From a checkpoint of a small mixture-of-experts model trained on Wikipedia.
Size: 8 layers, width 256, 81.3M parameters.
Experts: 320 SwiGLU neurons an expert, 1 pick a token.
Below are experts of layer 2 (counted from 0) of a mixture-of-experts language model. Rows are named router (the router's row for the expert), gate (a neuron's input weights, with its number), up (a neuron's input weights, with its number), down (a neuron's output weights, with its number) and show model dimensions 0-255. Each number is 128 + 24 x the weight over its row's rms, rounded and kept within 0 to 255. Numbers have three digits each.
Before each expert's rows: a language model's description of what the expert responds to. This comes from a sample of Wikipedia text that the model never trained on.

# expert 29
It responds to: Tokens inside parentheses, digits of birth years, and short notes like champions, Manhattan, southwest, US 14, then a closing bracket.
router:139112149112155139161105116147166133123120132091142131145171141094154112122144089126093133148119129118134104109158126144136099159112123128161114153138173147129110122136098109086107110159088087142154153132142174201145142126104123130120139126114110116144131156093158145109126131122119130141194116112135114110127111149087104152136124140118165080137125151097155150131130080149139151084110142118146114123169146117142101098150109102105149140106153161107124122091158132133100176134154099093150172111146153129137125156142132150161113152098148152111105145149140102075128151121112098100102146127100161121095093101103129158097168154143077106138098137157140154101113130129165154175116161159151150106100120105084085165146125146157135098129117116056108118139124115097108120136159112
gate2:082129095135114117110092135175130129127103128134112112098106135135180158151091101083132126121130108161143136140142138129140157148120110135147114116077106135124103107115119151146076145118081169103110081135105141151140145136134162148178138117131079109129147058157126097141106109126121088160159109145095118123125108088082133147095140138107117101151120088106098123144143156127096072098159165122109144095151140130154130146099108109141148138107144125117113130162134103167102137104122122161152107136144125136101105154114096141147075128093147149112092115106122138125113131149141089103113139078103150131190115145156119101139155128086113130137129143151130130122148105141121101164159137087139115095154114129135172076133105085119136137119091127120168142105164106098142139149077117
up2:136149177114145136137154139120098125127147104118109139157100114133085114098153135181172149114131148131100106119133123098138101148175111100108120175154102108136150143130162111143155112138122097148177167146147127146125131081133116105106116135102103116145102150126125172104183127122152147124089162120156103117157150156158098115134108133167131125102148199139145108131132110118134189126112082113145149187123085134093111129160149117089147133133103096171146133110086169105146117146114137086148124133130129158136147147161162137131120153168120121126161091151158105120123115131117185124139142166127105117080143131092144157148094144104145160139140171123119094139118148150126131095099156126119154144115154129138121140140188183113120137135145111106125146150149128179112117102120149
down2:177148137115133076098099122128096143170102128090140182153149099085126164118126149145123108111107079133090136149132166129120065118139147176121133138148109124108161136154139158155176088132099157116159149164120067121100126124144143094096137133106120152151144131136129131095151138140139124143091129135131151109108081134160182164128108149119120118124102128148152130117125119147120105099118123134080138124128161167139133135134125145187113083168117124117127129145146114163131115124171187126101105122075174120125133150092138079151126117132119125145120069114128132076128097155137103158144097107119149076125125146165110141129102132111138118118100099147100130111118131165149134105131093157125076110130123150146120185132114131101122107154115101154144130136109148109126163134133134

# expert 23
It responds to: Single digits inside long numbers and years, odd word pieces, pronouns like them, and arrow ← in tennis navigation lists.
router:145136145105154161153112135147142138158103173084123133141184136118145128084137106096104135153149129065139127100163133156159121159109149153151105153142137136130113120134088113130092115127096126141159165094142130163151154098075159132127147146112090109142118128102139136123091130097138136139150106082124097130112120142113113157129133146097134115144081151121151149152150111137149138092135152132168114124157154157146106112150115108084164136104152154107101100121156136172133147131164109116135157094126139150141143179152132170161115144100155144104112155149135095114136140135100098109089131083088176145121116107112119135114142154143117099126093153172118120114138196150157149150117141141151137142111125092082077156142149172152160113176103110110098106148133107103111103116160130
gate2:124114115081130141112148116101189140104130115128098109120113124109113121138132096148107098115118136101110123139176128117129139098117084098074140142117134156107184127132113121101127116144107090127120119140087147126118189103103111126144135148129131154107169124161178107093141150112129103135108084150123134107155150095095096126091157088111123167121049138184154160151089144136117132079099107148116136127157062132128150117139176184096127157140114137133141110136107148129127138137110081120127135088150116145133150136134124179103128115118141110143148111099117123102129089109113095143104134099116125120130147152124128109099138109146183111082152145132106145137146100129092143116186141146153105115106131122072133140121128131132111105141134101137113137159092097139075129116171133
up2:153118155143118122127098132133045148129118123104130122166140101138122127129115102083135114158146116167165114109105119126122117160142162147152120142147124128104077128128103147109144176114127132100155139123168095130120107129139166106129140078126124128161091093103102143146119122137103151079134144135162109125155099152151151172157118190127122075129166108118112113159122137103179129172130124099121104127120149107133120109112115066137136095073159151128160136123146117107112128105137165138131118179107126087134108114101150080126101157153137148157083128097146130147124150146141136106168125125171124101150123101125133152142097117096077157142106105113147110143090142109148123116086139085091148120144120104166138136154135132097146170109133166113175134139146168102153095133120132
down2:108096114152117138126086106102127141145125145126139183144150164095153116166117157129123160144105145155124154145109141115128121113135127132140133130141134152191136148135133112157132116127162127137108154150148144118155146153135138102094140098133161158133151182128134097141119126117146127048129132131131173116183147062123136127113121154108142124138169138143114136096121120168124168189105083132129134120122125118142111152091140183126127169115164173124068183112097112147126089106131148137153152105112152135102105142130123146201166124115113106183093129133137122082145121163153107135070102141119114140163137110123143111146139113117110158112131119167129146116142126127134128104124104191103136114174110135149149158098129117128154132155147112105088108108110146115103103115153131

# expert 12
It responds to: Pipe cells, paragraph breaks, heading equals signs, bullets and numbers starting table rows, like asteroid catalogue numbers or dates.
router:138077152108149151157107087155140141124109144092112185163146152117160122099111112096094150143148127118146132110164154156138130138121133151129126163145142135149119131160083082100126087138103111127170139104130139163122147094113154127132151146111106108135128154095123172120092128116099142150139119097126083115132079137090104159132142128129144089134111152107155137127154101119129136095133132113152115095136162138164091104155132092118159142104183139109129117117157124123093146145135122104147130092132170146134164150146131169160097138100180151102092183161135114124146164149112109094108129084115160141103085095128134140087158154143104105134114158155151137104101153149145128153090168141142135139070110087114117176125156142158126076133095099110113127130127117103119131130139110
gate2:123082141116152163108096065098176135124148154112138147186135122118127199110149109099122102098080127132112098134143171126113142075136140140130122136101134119099155147144138140134138124103127109099137133141120101129157105106115150117162121082070145097109135131159149153104082143130164127184117153127154117104144112080155166123146127121181061151139119148127091145122123106120124171148159088138151168134136134139126131106140089132189164121160133142114124139134107081139131137136119129135119120134100165105122147162156129144161090123131111139081144170144136139126169125164151134124140108112076129148121146097107144132119126089099136110159118119150159125126097148160090127132123125118141126111109093118149114142117076121143141128071170140125094129156130130138103143156142138
up2:137099123156120183155078069104118145112121133105111172118118162117148129121124127148075078105103148146129104151154168180135156117150127141140142131147149150114115117161082121104146113116108134179100122123073093129142129087115179096131128099132139131100162136110175157124093113173142159137144138086130120141148107101176114130173158140141090170124127125143110149141148082091130116136176108104149111158080114149149121076113131111149180115152111073140109124120085089124116115154106125135130094149086118153140152144136122118159127135131108141110139105130134122108157144148112160113168109102138135099113107111103162111123094139115143144156137125150156140147116133125091135114107138132130157128122079091125140114136107139126142136106140152114158135122092101153109185133161125
down2:151111165110133142123145115126100111124098104143122148149169129134141128130127152166124117169166143116093113132132120115128161143154165146122127114144123154080119109102072119100129140108135134161115151117167146156146101127132110124164139136157121106151118088144115104124150152146146114101126159109121153142160186125141157114154136157104098156111137120122153125102116140130144154108144117132099154146092106088122063143145131123135130095168109116164219182122074126160134138133138162144100097163131100138108134093096133155124135121141137127119136154098117105147157101116092177126109107122135074112139102129143120131118161145090151140101112127195098145104147130118116139157123144153120198109140123109127155110128198108111103137132186112130111143110142113120092135144075144

# expert 13
It responds to: Over in match scores like 3–0 win over, plus score or year dashes and approximators such as nearly, almost, away, off.
router:130135152092131141175109089142169173112086153097126136142133137109141107100137084078094136171137148089094128099158138161153099154123137154168119144146125141135121147140102137100070104173095088160161165109151126164127157104087138148097133147098099091153120149102150118097134145122125106142127118116106127123104135132110124141135126161128156103130093139117139175153148122120122142117127171115173108141169143154151126103130122113111156129120122165116128086123145133151103166159189115116121171090151155120138139162165137152156116126092144161093100151140133109096151150164114107074113148111123161147102098106106119146118138145162112111146100148141133154090149146163154142150113152139162137105107142110109086134145138158171122101164104095108090129130140126108099153140128127
gate0:111173123127171132151115127070162139159166114127121149134153110118149177117103111138121140116110152136170152114156103122118133123111065111141146117178087139169128115126112129096141140147100113175159128126085142087158099129164129128119127100111128144134147126159138135065158148089134148103138099131132089143131114111144145110129131153160152141117124127123116121081141143131131153175096143153169129133173128102133128152086161119080160165116123125147075130127148140111132114150151128137165147115122160129092131130150115158136164119139160140153125159071136132122104105128150077149208141117147121155114142134103128118104154140124163139149125196106150154126114154146112147144137159098109130066143135118084121138135144175121145102107128129119118135114150163147122080139157122
up0:132110149150072142167142159113144147151154119152153107086130075146128128121158127109142139140134131126158121150156100109119170181144162127116112130114111149133089130135149113125153122117104132136134076156117127102117146128119129110116161146124130097107124164126144141141150114150159165120162185131129142132129097093137080111168147132165143136119147137086143136120135135145118126118114099123127111121085069135098135129087083140126134151101118120127095130165137107122109072079134144151105135128081153105161165093140103110141138141101140108119147121097138101124114131146164114152102161138074085115124140125125175148107149151087124090126123151105134167150065129145144150147135133104169123127065125150191104092107151137196124128138128112131122107094114123112126119078098121
down0:095121140162202121136135158116125126123126130140104134113119146141121139168120153122114174108112159152059122165132123135149147129091100127112141121142120142131154116131114075118150145149112132140170163147116141116139140118135178111152144144073104104104090130125174131144142165098094135114133154141111126097116099143143101133108133141129110083078151195132158158090111175167126152147120118153129144121135174119093111121131121125134121147163095088107118107157118138129127144093153116114155128079148143197116114138127103118140099129129115131153121111127112122090197096121111150145131119142076130093134122125119143113152137103138122143135136108163113118092109170101151114170100149167090131127127079112103100168133145181135105121121119121167091132144137152107105156097139113

# expert 8
It responds to: Cells in pipe-delimited tables such as stats, race results and election counts: numbers, dashes, bars, and headers like No., Votes, Candidate.
router:141121161103133121159120120159138151135103134109147145142149134087149117110126083083095150147136120134118103095149124160147105168114136144191134148143138154148101137141106114114102109147097118139166141099152123183140154097110138118121154149097103098154122155099157151106105119110091134162151113095124082119098125163100118152152121157117139099149113156109133166145157092150137126105109142112151111129154154136156098082154114114104152134079172157103126111118173129152089158149146114107136130114142154144138124154178128147169108143102155149107101158129126094124120176127115111078105127114116152147096083086100134167114148153121107102130114145144133141093119150131147154142096157149148164136070137098096107162124135142156109102135109108090083118109128107102085138112175105
gate3:120115136145099107146128162142113129161146118147099129106156106045091147133128122116114181103102164125110124112089142125106151104124124109161138101109135073154116132091114133126088128157130136125139139113127150128132108110120119092100108153106177114130172107139142169105145135133130115100160131134079118121104132118084165117142149128130099136129150117108136127077103140133104103076087068174130135136166150186098106150168104155112098156157128129110164074082182100117128139111141106157100085114147124151140124127105151158140090160133124118095133150114132125124122159120123160107131114121131078162121107099142172153126176131082120128119124124120115110132121131151110164121114173083109153104115106119105136136178135135095129115123142133154096151150110097135146160148139128
up3:148160131132113179103087090084138090126100134090164133149103131180133140102132133177113105139147092116146118103148127099141100151144133161105087177160119131093121115162137133128158123103101139146115114121124104124120143167127116164116106123162103176099097125136090103133121146165125149137140133133156108117173176138152130133141135132109165124138094155144104156151163107133147144149193165082144099105136118034176162088109137110149162117144127144131138147174099154134120134134128117101150153131124147118120095135133153100127140089101118150162109098144116108140145131106152124138129137130113106106147133153117103088119094113165109133131151139116141137147140119101176101146122105164143124146145125163150145123098131123147104149111128134087158131153116180131132147073112169
down3:104150189197129127103165132112125130133124097066147109170138125104130106160131158161108120152141131112104107151110146135174130129135133144111145137173121130116140153134116104119130127155118112138135093142110136136143089131128126127101115091092149100119164105131174089124143075166105137136088106164113185146124098089077122114146129130122135147163147121150156144142153132133160129146131148131099128141082184118146139121101112128128136117125131127096125094123140141159096166159113133120164187129115106097166113119132059133139121174160145150113138108157114155114121101130120127113109137140099135185103138114136105137126098115124118112167104123150151144168110164144142114175106127119119126123144138109093119099123146067169144126154151097151140111149178110179150139130115094

# expert 26
It responds to: The preposition of, sometimes in, de or among, after nouns like part, member, Place, Species, as in Place of birth.
router:173110136148176136138111086146138126122121133100163125112136136112159062097151107099112147133135148129097110115151086158189101142097166136124094153150118126117108164138108129158111131170123102142154123126147120135149143110135128110136130145087112102142140149114118123127138106125097154171131126128142104108104129155117082111122132130146132092136115162115131159120154133129119112102129136071133115119180142089159115113136119089107129104105132139128119073123131154139125123135153075128165113085157150113168126158135182165129141142136165137124126157135093069053104165171070115073099144116062125147115117125112105148101145131113109105149130144124145126098085135139159131149095141134115161154124153110124101141100140124144154119143100077107108094128121125106113131155155110
gate0:134146117173110120108137146148125137129148137126115119085074110098145111117179109181188151144166107141126118141154110132135115090088085122161127111136125130114114075085084123099129103114126105090197148127092117119118134097116165135120135136149099126132156053131096181120125096110122161130116116142138115131096120101125107082130138092171188115177127140183157132137133129141115112139147136150111136155121155109132130148124133141132130120151151126161152155108109125155153133147124137134141144137178104157110159133150123119154090117111149136099104128130054137143116134132128160115130136116089112145151122153133124125104154140161112126150112139093173091092150087122160159114111119133125170149132089114115089100122157157117074151144141146132150151114123114157131135114099103
up0:145098151111111150113128118158131137138126132119133112160183155106100134122094143122117112128100163092130139131085128124118176114171150131103133147145134145120138160152154135131142076129114153167069127135142148135128088169107128114105129107141143132105084177123137120140162159112147095123118118139163129131175143139135153157138121121105097140100146141081146128167123116150151127110123141087094117136090108198115151116112144129130103134104129117128120105197096147151114133122126091097133136154102179103146170121127132144144172157174105115131116127124217125132145141109134107138104133162110151112121128107104156136089132162103170125109151112137100135126124179103099111093169139148110109094145122141179142136136084135154181113145158094113120146167119125097134149146135140
down0:124161099134149154151114118154134133107108127124131126138095143072184160069188108135110145124150103090155104110095127167133121170147124137127167107128163163115125122099106131117100129124120108150158106129169140113148147118126153110057115158074128096137086117117108109139136131139129100098140086122157084121122129150148134159126107093136134084113122144109132133146135152087124126129168156134127097111086135150079102114121082115080134131124189151130128083124107106150140113156145152141130110133132149150121131103107142131108089120132174151121125097090101143129125118133126155127148146104153152141110101109154109156147140114103129155105079171094130120098111138099108126169136134151161136103124107126145128167150157122097082091105193142157108093128137126143111158114101128